config = dict(
    normalize_top_k=True,
    routed_scale=1.0,
    balance_bias=False,
    groups_per_token=4,
    dataset='wikipedia_en',
)
Below are experts of layer 4 (counted from 0) of a mixture-of-experts language model. Rows are named router (the router's row for the expert), up (a neuron's input weights, with its number), down (a neuron's output weights, with its number) and show model dimensions 128-191. Each number is 128 + 32 x the weight over its row's rms, rounded and kept within 0 to 255.
After each expert's rows: "comes before" lists some tokens at least twice as common just after its tokens as in all text; "comes after" lists some tokens at least twice as common just before its tokens as in all text. This comes from a sample of Wikipedia text that the model never trained on. Tokens count by the router's weight.

# expert 120
router [110 151  89  98 170 174 159 153 171 101 114 118 150 126 113 107 148 115 186 165  97 107 173 187 206 124 142  89 176 168 186 104  93 121 164  90 128 107  96  93 125 104  82 108 209 127  91 173 175 103 145 129 131 177 148 196 117 112 105 112 155 109  95 166]
up0 [171  76 160 106 139 200  80 143  66 122 109 135  99 100  94 129 173 183 104 138 132 142 163 123 126 142 168 108 164 144 112 140  73 139 140 146 109  79 130 168  75 150  66 132 139 134 121  86 155 168 125 175  91  92 113  97 121 117 183  94  74 118 127 165]
down0 [ 94 154 125 150  60 119  54 124 177 201 154 154 190 146 157 136 109 110 161 170 136 139 127 138 125 144 119 116 174 142 155 127  82 153 126 162 142 104 118 195  96 131 132 147 149 116 138  99 193 167 158 184  99 105 111  88 126 141 168 129  80 185 203 120]
up1 [ 94 133  94  89  88 155 146  75 102  94 119 136 117  99 126 119 112 151 122 106 115 149 123 110 210 118 146 128 149 129 183 114 162  96 127 129  69  52 160  94  92 130 184 124  90 146 100  99  92 118 167 103 126 103 117 112 148 104 152 142 152 123 141 112]
down1 [142 206 165 151 154  80 141  98 136 192 111 175 175 162 133 126 176  42 184 137 110 127 145 109 107 129  48 117 142 123 154 173 111 113 160 106 142 121 134  96 157 104 115 144  97 160  59 157  77 164 134 137 171 123  82  75 112 186 159 180 127 123 122 159]
up2 [110 140 110 152 156 122 127 171  84 150  59 111 106  85 149 124  75 114 139 131 143 148 127 152 117  99 112 106  28 121 108 109 147 141 140 140 131 113  99 105 112  48 202 130  72 157 118  94 119  99  95 133 182 156 129 140 123 155 123  93 144 105 135 129]
down2 [152 145 150  53 111 183 126  79 145 162 107 196 103 181 164 120 154 143 170  88 126 105  95 110 164 173 109 124 166 193 156 116 133 147 137 126 109 178  92 133 135  97 147 175 152 105 116 133 105 201  70 115  92 115  81  97 115 115  74 152 158 110 155 121]
comes before: " the", " ", " a", " his", " their", " its"
comes after: "s", "ed", " held", " released", "ing", " used"

# expert 105
router [107 135 159 168  82 136 144  80 168 119 168 144 119 128 153  83 135  95 101 106 172  85  53 167 100 124 141  99 112  84 184  96 152 109 123 144  69 115  74 138 160 164 110 161 117 126 142 182  79 121 127 175 162  52 143 149 106 122 110 123 131 153 138 105]
up0 [155 118 124  77 128 187 130 123 153 109  71 139  72 115 102 127 189 114 178 127  70 127 138  96  74 128 193 115 132 106 126 136 139  86 164 131 104  89 140 182  67  59 103 111 130 148 160 123 130  94  84 176 108  94 129 154 115 152 148 154  74 130  44 114]
down0 [100  79 128 142  61 173 170 110 163 129 132 160 134 144  84 146  91 125 130  96 162 108  72 126 127 109  97 182  91 107  89 130  87  65 126 131 112 121  76 128 130  61 125 155 171 152  93 148 163 113 153 126 107 156 148 151 159 100 129 157  93 102 117 104]
up1 [ 90  86 150 129  91 167 130  78 127  92 133 146  97 126 149  93  91 142 131 151 117 135 117  30 180  94 160 150 153 117 145  69 177 131 118 125 153 130 174 122  69 172 145 110 118 118 161 124 132 144  82 157 182 138  88 106 200 115  79 148 165 162 110 144]
down1 [183 144 132  98 161 123 123 115 160 158 152 132 144  95 162 170 133 134 125 142 116  83 166 102 123 121  54  99 101 125 171 160 123 196 135  82 108 160  85 107 147 100 108 106 201 128  92 134 111 117 111 168 173 173 121 158 130 156 145 166 124 144 116  90]
up2 [132 145 170  82 125 156 138 177 174  59 147 140 146 129 114 125 102  60 138 110 141  94  54 151  95 107 156 110  63 106 124  84 167 107 106 134  72 144 173 120 141  91  73 123 107 118 123  75  75  82 118  70  99 142  99 118 149 140  96 141 161 133 117  55]
down2 [154 139 136 119 109 132 167 155  98 145  85 205 127 168  84 160 115 141 106 183 165 130 113 115 136 151 163 118 106  87 147 111 159 140 121 164 112 156 182 129  63 109 145  80 128 166 116  84  55 113 105 131 171 133 135 161 169 162 125 134 146 127 106 104]
comes before: ")", "–", "0", "2", "9", "1"
comes after: "0", "9", "1", " (", "2", "8"

# expert 98
router [102  98 111 182 114 177 147  90 107  99 196 206 139 167 178  62 116 139 143 104 143 143 144  56  97 145 129 143 144 153 106 156 161 177 123 124 167 100 113 152 117 173 174 143 105 136 150 145  60 118 168 109  81 108 152  78 139 112 127 133 135 128 172  93]
up0 [114 104 120 105 185 120 121 134 133 130 149 155  91  91 122 139 105  95 114 127 131 151 181 142 134 170 136 119 132  84  52 166 109  56 130 165 153 154 126 152 131  65  82 108  61 126 155  82 155 154 107 109 120 119 143 110 148 129 145 133  98  95  98  98]
down0 [135 133  93  81 121 171 127 152 135 152 150 156 106 150 143 135 150 100 105 111 171  47 124 150 101 141 151  77 115 130 108 104  77  58 157 153 139 161 136 158 128  96 124 147  74 138 122 172 163 122 162  90 143 145 185 112 111 120 177 115  58 108  55 162]
up1 [142 136  89 157  86 160 135 142 115 115 124 141 123  83 160 125 155 136 111 129  88 120 132  98 120  52  92 101  88 188 146 163 144 127 149 136  97  82  77  69  72 127 137 125 116 138 194 132  84  97 132 188 168 120  95  82 133 145 113 135  51 149 145 109]
down1 [117 134 142 115  89  84 135 173 148 123 114 196 162 189 156 124 144 148  94 138 108 162 143 158  96 133  86  97 101  82 141 109 176 202 167 138 104 137 108 130 106 122 177 128 154  98  88 156  88 124 164 187  99 125 124 124 132 147 164 199 106  56  90 160]
up2 [115 118 127 151 115 151  77 120 133  90 105 164 205 125 150 122 100 181 174  93  92 169 111 176 108 121  76  98  91  77 173  83 140 131 111 133 119 183  73 113  73 172 174 136 171 113 114  74 108 119 134 102 144 102 121 142 173 176 133 144  70 157 140  87]
down2 [124 147 127 101 124 134 127 164 177 110 159 122 137 146 127 150 124 115 110 157 158  71  75 129 168 135 133 137  88 185 184 120 128 133 127  61 107 194 121  91 150 129 154 148  77 148 144  59  95  77 125 161 148 112 169 113  91  91 108 151 154 124 125 151]
comes before: " of", ".", ",", "'", " and", " in"
comes after: " the", " The", "The", " United", " National", " South"

# expert 92
router [144 130 157  90 106 103 134 140  86 169 142  90 110 102 166 164  93 137  72 126  84  99 141 116 122 143 128 142 136 158 115 112 163 150  70 147 124 163 160 111 111 114 130 114 151 120 180  93 133 111  84 108 105  97 146  84 129 158  98  86  93 112  87 122]
up0 [127 185 196  84 136 169 135 111 119 193 128 156 135 100 112 141 107 176 154 129 119 117 141 132 120 172 136 129 149 124  92 121 149 120 105 201 122  95 156 144  80 132 115 109 107 182 174  50 142 104 106 186 134 118 130 129 124 117 177 128  90  53 101 169]
down0 [135  54 114 136 116 111  89 159 104 120 104 119 154 101 101 147  88 154 154 151 118 129 183 119  95 125 134 128  84 129 129 109 106 128 135 129 166 178 102 129 156 173 152 177 124 158 131 103 132 143 111 173  93 104 173 119 103 109 184  87  81 124  91 141]
up1 [130  59 121 103 122  94 140  91  90  73 118 148 146 118 109 140 122 155 144 102  84 103  88 115 148  63 137 122 160 174  95 192 152 121  90 137 160 127 123 148  78 116 100  90  91 143 126 152  98 103 154 118 191  54  79 145 108 119 120 131  86 114 196  93]
down1 [ 99 132  95 161 117 223  84 138 149 155 124 123 149 113 110 160 153  90 127  97 105 206 122  81  66 151  93 132 112 149 188 134 185 156 135 163 139 114 101 138 133 129 104  91  64 146 120 131 175 107 140 183 136 138 126 132 154 172 104 154 119 100 176 132]
up2 [ 84 132  96  98 179 130  94 162 108 148 109 170 135 126 129  83 146 131 129 132 116  93  84 181 133  25 186  98  40 143 185 161 160 107 138 156  97 119 178 144  88 113 167 137 187 186  94 123  85 107 133 104 118 108 143 106 141 151 120 157 109 100 166 113]
down2 [133 190 175 116 149  94 149 148 121  98 121 126 100 101 129  84 167 156 171 144 107 135 173  85 140 124 167 117 144 187 146 159 100 161 116 124 167  98 163  93 138 157 179 188 122  98 159 116  92 147 209 117 183  91  79 137  90 114 145 100 140 150 218 136]
comes before: "-", "|", "2", ":", " \"", "="
comes after: "\n", "|", "-", ")", " but", " However"

# expert 20
router [ 92 159 108 135  88  86 173 141 139 143 135 143 152 128 163 125 140 125 135  66 145 178  71 145 159 108 143 157 141 127 143 156 192  90 127 135 123 203  83 160 136 151 149 137 192 167 143 147 149 179  91 119 145 119 165 104 135 138  74  85 152 148 138 133]
up0 [125 157 157 124 165 163 112 135 115 128 124  79 101 156  78 157 186 170 180  72 131 126 114 114 141 134 169  49  89 136 104 158 136 108 143 150 131 105 109 133  98 107 112 133  66 148 136 121  81  72 113 141 112  69 103 107 112 132 141 115 155 108 100  97]
down0 [ 97 167 126 103  58 211 107 153 103  81 119  98 148 110 133 141 161 107 119 152 166  56  86 123 104 125  87 149 121 116  65 103 117  69 137 140 114 112 109 100  55 146 102  76 134 139 170 119 171 121 170  53 154 111 140 137 162 151  74 134 148 123 132 134]
up1 [142  85  92 128 152 144  99  76 168  89  95 177  94  92 135 100  80 123 170 118 111  91 146  94  93  90 142 128  95 143 173 125 145 154 148 140 139 126 179  84  63 152 169 136  88 135 116 136 104 121 138  94 151 167 132 137 150 165 140 124 160 162 136  99]
down1 [155 186 120 130 106 142 124 139 174 128 100  88 110 110 101 138 174 128 142 128 125 129 136 141 191 100 147  98 136  81  96 160 120  99  85 103 122 171 110 154  80 122 154  86 121 182  74 147 105 121 118 150 148 104 106 174 170 118  88 102 114 189 181 162]
up2 [ 98 166 243 120 139 150 122 108  88  87 193 132 164 107 126 169 120 146 100 136  82 127  67 105 127 110 143 134  96 156 132  69 121  95 102 155  75  68 104  83 108 102 147 133 111 140 129 117  84  78  85  94 123  99  98  73 176 134 158 119 175 118 105  94]
down2 [141 125 155 149 151 109 194 185 154  80 144 141 182 121 137 169  62 152 164 147 164 102 102  53 135  64 103 119 123 164 167 111 114 172 139 106 155 120 183 150 112 117 147  86 185 158 139 107 129  89  74 159 155 112 146 138 104 154  82 143 158 131 125  98]
comes before: " |", "1", "2", "–", "3", "4"
comes after: "9", "0", "1", "8", "2", " |"

# expert 80
router [ 91 137 171  88 170  93 127 138 125 110 172 120 153  90 122 190 122 163 100 111 105 148  57 159 127 167 131 133 111 206 129  66 137 107 165 143  70 139  96 132 149 156  96 197 148 157 149 140 139 112 132 127 135 107 118 118 190 148  72  95 188 141 150 128]
up0 [162 107  90  87 136 133 150 181 105 144 123 149  71 153  80 135 179 152  88 102 119 125 121 155 105 102  84 158 198 125 126 169 112  85 132 200 132 149 158 165  71 109 101  96 155 177 164  72 113 107 149  86  88  97 144 123  65 156 114 181  97 106  76 119]
down0 [186  88 138 103 149 160 112 158 124 204  91 138 116 125 196 145 118 129 130 146 130 124 144  91 127 100  99 146 170 149 102 116  97 106 196 177  99 153 139 177 113 120 145  96 164 161  83 130 139 128 122  91 102 121 126 143 104 105 121 131 103  65 173  81]
up1 [129 104  99 147  81 102 131  90 112 109 172 128 133 138 145 142  94 177 110 124 145 182 128 104 182  55 108 135  70 171 116 135 161 110 101 145 118 173 116 114 148 170 182 156 144 152 155 168 132  72  96 103 163 109 149 127 146 115  74 186  98 126 167  97]
down1 [191  44 173 124 139  99 150 128  61 151 195  99 117  96 149  74 169 153 105 152 114  72 122  96 128 106 144 117 117 163 155 168 156  99 134 158 137 105 173  64 175  95 132 151 141 172  85 155 153 148 132  62 148 144  97 143  93 135 115 169 177 132 102  92]
up2 [169 150 136 101 163 131  71 154 134 130 156 130 163  83 101 117 145  71 148 131 149 134  87 140  95  86 137 108  61 160 164 107 154 130 174 159  79  97 142 173  89 113 129 132 136 157 129 115  87 167 105  89 106 164  94 146 143 147 154 127 164  81 163 102]
down2 [137  89 167 143 143 164  78 161 137 144  73 141 145 158 186 175 142 100 142 111 141 136  57 126  98 154 100 176 158 132 160 140 137 122 164  97 160 130 155 130 114 133 164 156 125 108 121 107  87  71 121 105 170 129 143 134 140 145 112  86 111 141 131  93]
comes before: " ", "|", "1", "-", " Succeed", "track"
comes after: "\n", " |", ")", "1", " (", "\""

# expert 46
router [128 126  92  95  90 159 166 133  93 112 183 156 135 158 129 150 163 130 152 191 111 132 180 147 162 119 177 116 133 140 145 114 146  85 148  82 148 127 102  57 168 115 101  73 119 152  98  76 187  92 126 129  65 153 109 177 101 134  89 125 157 126  66 154]
up3 [184 164 112 117 129 145  80  91 129 187 176 173  84 132  96 122  94  99 100 131 158  98  86 136 156 157 125 160 111  76  94 105 152 134 104 131 136 119 130 100 168 112 166 102  70  81  83 161 166 105 132 110  70 135 175 127 107 124 120 179 188  63 129 196]
down3 [125 156  57 145 152  87  85 111 111 121 109 140 102 136 161 109 158  86 142  87 133 214 104 108 112 119 135 145 133 112 169 106  47 116 181 118 155  81  79 124 135 122 163  98 101 112 185 149 156  84 118 158 162 159 144 149  98 122  96 119 122  61 155 105]
up4 [109  87 127 126 137 134 113 134 102 157  82  75 154 128 116 109 170 120 137 135 118 138 145 157 171 133 152 127  43 155  70 109 154 170 176 131 136 163 115 169 160 159 129 120 111  79 108 192 152 137  96 156 211 129 183 163  82 175 136 126 124  91 140 169]
down4 [125 175 103 148 117  94 130  80 128 167 144 129 147 140 152 163 197 148 101 109 110 147 124 118 112 111  78 172 136  97  86 144  79 167 148 131 194 122 160  89 155  87 186 115 121 110  94 123 128 113 160 190 116 138 182 101 186 108 138 118  95 155 120 136]
up5 [155 103 164  70 110 144  94 136 119 149 174 143 122 120 150 194 112  86 144 123 108 160 111 127 113 161 126 100  91  47 148 170 134 172 108 135 141 184 143 120 127 192 137 102 153 167 150  80 118 121  58 174 116 130  64 102 119 145 102 154 158 100 122 130]
down5 [ 99 146  98 132  90 159 114 105 153 139 101 147 144  97 114 133  98 142 109 142 115 191 109 131 174  69 112 132 158 112 202  99  86 173 121 154 148  97 138 140 150 187  95 116  96 124 100 130  77  88 100  82 101 130  86 217 122 122  34 116 111 123 175  45]
comes before: " the", " a", " his", " be", " their", " its"
comes after: "s", "ed", " to", "ing", " due", "ation"

# expert 12
router [138 105 107 122  95 123 156 120 125  67 160 143 129 160 164 131 121 126 126  89 116 118 143 164  50 190 101 123  90 124 115 105 166 159 172 121 113 105 110  88 111 137  98 112 140 183 114  72  58 147 134 145 110 128 155 180 124  86 100 111 110 137 106 112]
up0 [149 167 155  93 114 139 116 164 120 138 156 150  94 181  95 186 153 138 128  88 119 122  71  84 106 164 149 180  93  62  75 173 163  94 128 176 140 105 148 139  79 125 197 107  96 127 155  90 119  97 128 155 120 116 161 136  96 138 151 151  92 104  77 163]
down0 [143  99 108 152 133  93  96 187 148 131 183 117 148  84 114  92 132 127 127 107 122 175 122 166  83 192 148 123  83  94  60 137 149 183 104 115 147 135  89 124 157 173 156 118 145 126 108  56 157 186 125 134 107 134 169  96 150 167 144 108 153 136 140 171]
up1 [165 161 137 125 103 134 129 139 117 105 126 199 142  62 111 119 118 116 152 113 119  62 117 117 188  12 111 157 151 157 159 109 163 193 107 128 148 150 162 175 100 147 169 152 104 128 158 168  94  85 119 127 129 100  93 134 140 158  84 133 138 120 135  98]
down1 [139  95 126 118 117 122 119 140 110 111 100 138 117 176 133  86 127 146 128 177 147  92  78 169  72 110 158  90  71 133 157 124 144  70 122 180 115 156 123  94  99 113 120 146 168 164 134 110 117  92 124 182 119 120 139 164 114 123 121 156 106 133  97 147]
up2 [136 112 145 113 148 144 124 118 168 157 140 147 152 171 103 135  66 143 190  93 118 138  98 162 111  50 160 125  48 186 199 106 176  40 141 137  69 156 144 105  65 183 162 156 129 154 113 117 106 104 109  76 146 146  87 125 126 155 120 125 160 129 164  77]
down2 [119 122  61 178 124 148  95 185 182 115 160 137 135 120  85 134 156 140 151 130 138 112  94 112 129 146 176 119 133 124 205 101 147 104 197  98 167 112 110 122 126 135 119 176 133 119 126 129 109 133 127 116  92  71  75 137 137 178  83 100 131 134 195 143]
comes before: "1", "2", "0", "9", "8", "7"
comes after: " ", "1", "2", "9", " in", "0"

# expert 103
router [171  96 116 148 139 155 170 117 159 166 110 177 135 102 102  83 129 123 188 124  98  97 133 125 122  68 134 139 136 163 106 134 152 115 183 117 123  69 172 145 111 123  86 140 130  99 122 164 139 121  94 108 123 202 143 145 153 131 135 128 115  97 118  62]
up0 [101 147 150 134 140 169 128 157 129 185  89  87  76  92  92 113 132 150 105 157  89 120 133 143 158 102 147 114 133 126  57 129  95 146 143 217  63  84 118 120  57  79  77 106 136 126  34 150 156  67 112 148 124  88 120 149 167 174 137 116  81 120 100  79]
down0 [ 96 117 139 152  95  90 124 139 161 143 122  96 104 181 144 135 106 100 143 163 136 115 130  98 152 214  88 175  96  60 106 124 116  95 155 159 121 104 111 163 192 118 142 146 132  79 125 123 158  67 125 112 171 134 142 205 137 101  98 139 100 160  82 107]
up1 [125 143 164 141 124 156 141  38 113 115 169 159 178  98 146 108 100 112 112 121 137 202 154  91 107 110 201 137 135 179 176 119 133 131 143 116 131 174  87 156 141 176 119 147  99 146 153 132 142 161  71 143 134 140 129 148 131 147  70  77  84 130 195 159]
down1 [113 132 103 143 161  80  93  78 190 203  72  96 127  80 153  99 115 100 111  37  93 118 141 129 136 219 101 150 105  88 176 149 155 168 156 137  75 170 100 106 174 148 150 113 131 112 140 145 137  59  91 142 130 186  88 109 133 128 134  85 141 140 163 203]
up2 [117 181 115  73 147 100 139 194 166 144 104 103 166 138  92 146  77 152 150 159 149  87 112 152 110  76 198 157 100 104 138  48 138 160 136 191 136 147 131 120  84 123 175 135 130 215 117  53 103 105 155 102 141 126  82 157  94 101 121 188 112 119 192  90]
down2 [148 142 147 125 105 102  87 125 142 152  90 141 132 119 112 138 124 159 174 165 125  86 109  95 122 136 120 131 163 144 153 129 140 202 179 127 120 165 138  61  69  99 126 150 146 147 163 121 123 132 147 133  95 152 138 138 107 103  85  99 116 190  88  79]
comes before: "0", "5", "3", "}", "4", "%"
comes after: "0", "5", "3", "4", "2", "1"

# expert 100
router [ 90 117  95 119  78 198 155 182 129 105 171 151 149 121 129 125 138 127 132 147 110 180  80 186 111  97  63 158 152 117 158 169  88 102 119  62 154 163  88 148 128 146 142 120 103 123 176  82 155 120 162 129 146 117 172 173 184 144  81 170 137 138 107 133]
up0 [189 174 152  59  91 145 127 184 159 131 119 171 108 103  67 158 148  90  99 122 104 112  87 126  98 137 144 124 150 158  58 131 135 144 129 154 144 115  93 103  93  93 153 166  78 106 123  70 116  84  99 137 168  94 112 156 132 147 164 148 110  78 165 107]
down0 [118 100  79 128 134 150  93 148 141 200  82 189 129 122 107 128 105 130 175 106 120 143  88 110 137 157 145  80 172  87 106 120 141 123 161 103 140 121  43 192 125 115  79  99 133 178  91 146 121  59  92 158 113  79 165 135 201 155 109 110  49 115 141 117]
up1 [141  92 111 119  59 188 161 152  85 118 132 157 148  85 128 121 118 182 103  89  93  94  81  61 164  52 149 126 163 154 152 172 101  77  96 143 175 115 130  92 118 178 208 109 136 156 124 186 113 136 116 139 129  95  93 105 143 120  70 147 120 168 174 144]
down1 [196 154 124 108 170 185 106 129 147 141 111  80 110  81 118 111 142  90 179 152 126 102 142 162 165 102 125  42 110 168 166 103 105 140 167 159 114 104 158  88  79 133 175 136 117 119 170 183 154 111  65 127 169 104 121  99  97 147 108 126 122  90  60 155]
up2 [120 169 147 148 126 145 151 131 172 110 155 122 140 118 108 170 116 157 102  80  89 130  69 129 108  70 121 112  40 158 129  74 123  87 117 142 106 149 104  89  62 133 147 113 146 151 143 136  78  91  97  78 185 142 120 104 121 126 103 152 135 127 165  64]
down2 [139  84 138 119 161 152 114 172 134  67 161 141 112 145 100 120 193 162 176 163 139 142 116  89 119 137 173 106 130 108 183 111 118 128  99 150 146 146 164 129  75 133 135 118 153 154 116  81  56 124 115 144  85 122 119 119 173 143  90 134  90 128 126  91]
comes before: " |", ";", ")", ",", " (", " –"
comes after: " |", ";", "–", " –", " Q", "/"

# expert 112
router [105 109  52 185 134 153 126 136  75 117 183 124 117 130 128  99 107 117 139 158 131 150 153 176 110 170 125 123 155  96 103 126 116 106 139 134 131  66  77 114 149  70 164 169  97 138 166 137  88 102 179 140 154 105 111 168 157  68 111 116 135 133  68 156]
up0 [128 136 131 152 176 138 147 121 157 106  98 149  79  79 115  78 195 125 130  76 165 114 122 114 100  76 109 126 101 140  93 143  68 123 165 185  90 102 133 110  75 176 108  82 140 183 105 103 152 114  61 151  65 160 107  81  80 130 146 119  79  65  72 110]
down0 [ 47  92 123 111 127 126 126 152 170  65 103 137 148  68 147  84 119 165  95 149 111 168 151 165 153  73 110 168 152 164 100 116  70 163 188 122 160 134  81 145 132 157 193 152 181 123  79 149 132 140 121 105 107  63 129 117 137 150 127 105 134 149 116 152]
up1 [108 105 103 144  91 101  94 111 163 106  90 164 144 124 152 100 136 115 102 152 104 119  28  98 169  86 137 116 128 194 152 179 168 113 154 119 116 114  98 103 131 111 104 143 103 124 131 122 123 110 120 197 180 125 146 107 116 150 108 136 134 141 148 165]
down1 [ 85  90 114 136 126 104 175 111 126 147 154 134 159 110 150 116 119  83 131 162 112 125 180  75 153 125  61 120 153  98  94 147 114  97 180 127 132 107 131  93 114 130 132 112 164 135 136 216 146 136  97 130  56 155 140 121 164 103 168 130 190  81 137 122]
up2 [176 131 116 128  96 201  41 153 212  93 106 134 123 116 144 119  91 157 127  54 127 133 114 151 112  77 120 159  98  91  89 142 160 136  94 138 102 147 161 117  64 144 161 137 142 148 176 104  72 119 137 148 162 106  59  91  94 119 129 123 103 152 162  50]
down2 [116 123  90  91  86 150 105 184 146 102 123 117  89 209 114 118 118 116 132 125  84 105 176 110  67 114 208 115 126 114 123 100 134 130 106  98 125 142 105 152 142 130 195 152 108 100 127  70  59 173 179 167 197 108 162 112 137 154 152 167 152 131 167 107]
comes before: ",", ".", " and", " County", "shire", " City"
comes after: " in", " In", " of", " New", " at", "in"

# expert 29
router [118 131 134 170 111  74 156 120 114 117  95 124 124 158 163 161 141 112  81 158 114 112 139 195 166 121  82 136 104 126 179 190  95 133 142 147 129 178 113 156 153 107 145 118 128 151 130 219 110 145 104 150 147  91 141 104 103 110  72 154 149  92  62 155]
up0 [217 122 130  89 133 141 131 163 112 161 110 104  96 155 106 123 166 151  59 129  88 133 110 122 130 116 149  97 132 126 123 162 172 153  82 137 116 107  92 156  62  98 109  95 151 165 164  75 145 104 143 147  67 101 130 153  97 177 112  73  65 125  84 127]
down0 [125  67 125 112 102 142 127 163 158 169  67 120  71 110 122 153 106  92 164 109 145 102 129  89 137 119  97 121 137 159 141 147 103 149 100 140  99 118 158 147  62 170 154 150  95 136 141  87 126 118 125  95 135 144 138 106 122 121  97 133 144 135  86 112]
up1 [110 140  81 124  82 105 121 130 119 146 116 200 117 124  80 119 105 131 154 176  98 157  98 107 171  63 179  93 144 165 143 166 165 145 126 123 132 132 193 131 123 141 160  94  66 114 138 163 110  64 101 116 173  95 115  44 169 155  70 152 163  99 123  59]
down1 [100  86 198 144 138 148 120 145 135 162 122 192 189 158 111 120 133 148 127 148 149  96 151 140  86 129 126 136 136  64  65 139 174 122 126 114 161 111 150 167  93 137  95 136  77 129 137 118 160  98 140 185 183 121 101 112  78 143 129 139  84  96  96 133]
up2 [146 161  99  53 150 174  89 160 157 122 144 176 171 111  95  99  77 133 107 121  98 115  67 124 100  64 125 107  62 168 134  71 104 147 108 125  44  84 123  84 105 151 118  71 152 140 155  60 103  94 113 128  96 110 100  89 146 166  88 146 150 130 128 107]
down2 [114 186 169  87 104 170 110 148 157 159 193 161 123 118 130 115  96 108 161 117 203 129 101 102 145 136 123 121 127 179 178 113 141  66 165 141 143 151 158 136 120 147 150 150 162 158 155 100  58 125 151 159 125 121  69 161 139 119  99 137 161 104 123  94]
comes before: "9", " |", "0", "8", "1", "7"
comes after: " ", "1", "2", " (", "3", ";"

# expert 4
router [ 69 157 111 129 113  69 112 173 106 135  52 132  74 185 125 172 115  83  76 139  80 176 157 161 178 101 165  91 136 128 136 181  95 145 132 136 144  98 118 142 122 131 135  73  97 168 119 161 154 155 139 188 176  71 162 128 168  81 123 109 129  90 142 118]
up0 [152 118 177 114  86 139 101 187  89 133 111 112  83 156 111 222 135 153 164 112 113 114 155 143 146 109 161 128 166 112  98 210  93 119 106 165 101  82  96 133  57 133 141  88 145 144 145  89 127 114 135 175 110 126  94 172 172 105 161  88 140  78 117 111]
down0 [161 140 116 121 195 170 136 134 158 145 108 167 178 143 154 153 142  99 168 163 185 107 146  47 132 113 106 136 109 119 155  64  90 152 146 196 159 112 109 132 124 156 126  91 145 163  26  92 128 119  85 144 106 143 173 116 107 111 153 104  88 182 121  87]
up1 [111 163  87  99  91 100 182  82 147 122 105 154 113 164 107 186 123 138 125 155  95  84  75  97 189  70 172 118  67 153 222 155 183 134 104 136 105 149 159  88  51 158 157 141 135  84 154  99  98 152 116 112 138 107 105  85 140 152 110 108 129 107 139  87]
down1 [ 92  82 139 208 157 183 150 140  93  93  87 155 122 100 145 183 119 153 123  85 121 119 159  61 116 114  92 108 128 106  91 100 108 144 124 167 193 181 167 156 183 138 143 136 139 135 121 126 103 127 100  69 100  99 129  95 132 113  92  98 174 112 165 101]
up2 [135 152 146  82 110  75  84 101 163 145 191 137 123 138  83 129 140 137  91 152 145 139  49 146 120 133 151 120  75 103  98  94 153 152 105 138 118  97 167 186  97 109 131 138 132 135 113  88  75 109 117  83 150 107  59 124  89 130 149  91 158 108 167 110]
down2 [ 77 130 131 187  98  69  63 145  99 116  90 146 139 154 158 212 121 105 126 141 128  94 100 101  93 165 108  26 161 164 128 143 113 141 114 157 112  87 107  71 128 149 153 122  98 175 137 170 131 126  98 149 160  98 197 125 108 156  98 165 102 169  76 106]
comes before: "-", "1", "2", "3", "4", "5"
comes after: ":", " |", ",", ";", " by", "):"

# expert 69
router [113 110 118 112  90 116 203 139  99 148 126 131 132  67 133 104 154 107 112 124 121  99  88 149 216  77 129 102 137 118 128 154 119  54 158  89 109 190  90 150 144  85 123 107 104 118 236 135 146 107 157 107 154 162 123 116 137 135 173  76 130 106 140 156]
up0 [129 138 161 114 146 139 114 109 147 141 108 140  97 153 116 145 174 156 170 123 108 159  93 144 131 128 162 140 101 148 151 162 127 188 191 142  96  96  96 128 128 123 127 108 126 133 148  50 167 137 117 152  70  89 104 146 122 133 118 108 146  98 122 132]
down0 [ 93  96  52  88  57 168  87 161 175 136  93 101 102 111 104 121 103 143  77 104  86 105 100 208 126 175 183 130 116  70 116 119 125 100  86  95  97 147  84 130  93 137 187 120 100 108 111  97 145 117 180  98 156  81 107 109 162 135 136 108 144 124 139 131]
up1 [161  66 153 125  95 136 174 127 126 103 114 124 162 126  89 190 120 120 142 149 135 112  82  81 158  95 193 161 112  97 152 185 134 112 132 182  99 177 158  88 124 135 163 125 131 104 122 151 117 153 160 125 202 137 142  95 126 132 128 147 158 110 113  55]
down1 [134 113 119  83 158 127 110  97  99 159  56 163 116 138 105 108 154 119 109 122 103 118 143 131  69 135 109 194 100 108 188 110 139 248 168 202 133 129 112 149 153  99 122 109  99 157  97 153  98 132 121  84 123 141 136  92 119 109 156 113 189 125  84 110]
up2 [145 126  75 181 107 125  87 137 148 102 205 126 195 111  78 129 105  96 125 126 133 132  82 134  49  59 145  94 104 169 118  70 117 122 132 153 106 116 140 112 115 141 164 126 167  75 137 109 100 121 118  48  86 185  36 108 151 172 137  95 137 127 118 103]
down2 [131 152 135 121  86  88 128 125  96 133 154  89 143 179 136 143  87 107 155  86 115 124 128  89 157 155 111 117 165 133 152 178 126 112 137 104 124 104 138 109 162 138 139 126 127 113 156 155 113  83  60 160 174  62 163  83 117 115 127 138 155 159  66 147]
comes before: ":", "\n", "-", "|", "=", " +"
comes after: " |", " =", "-", "5", "4", "7"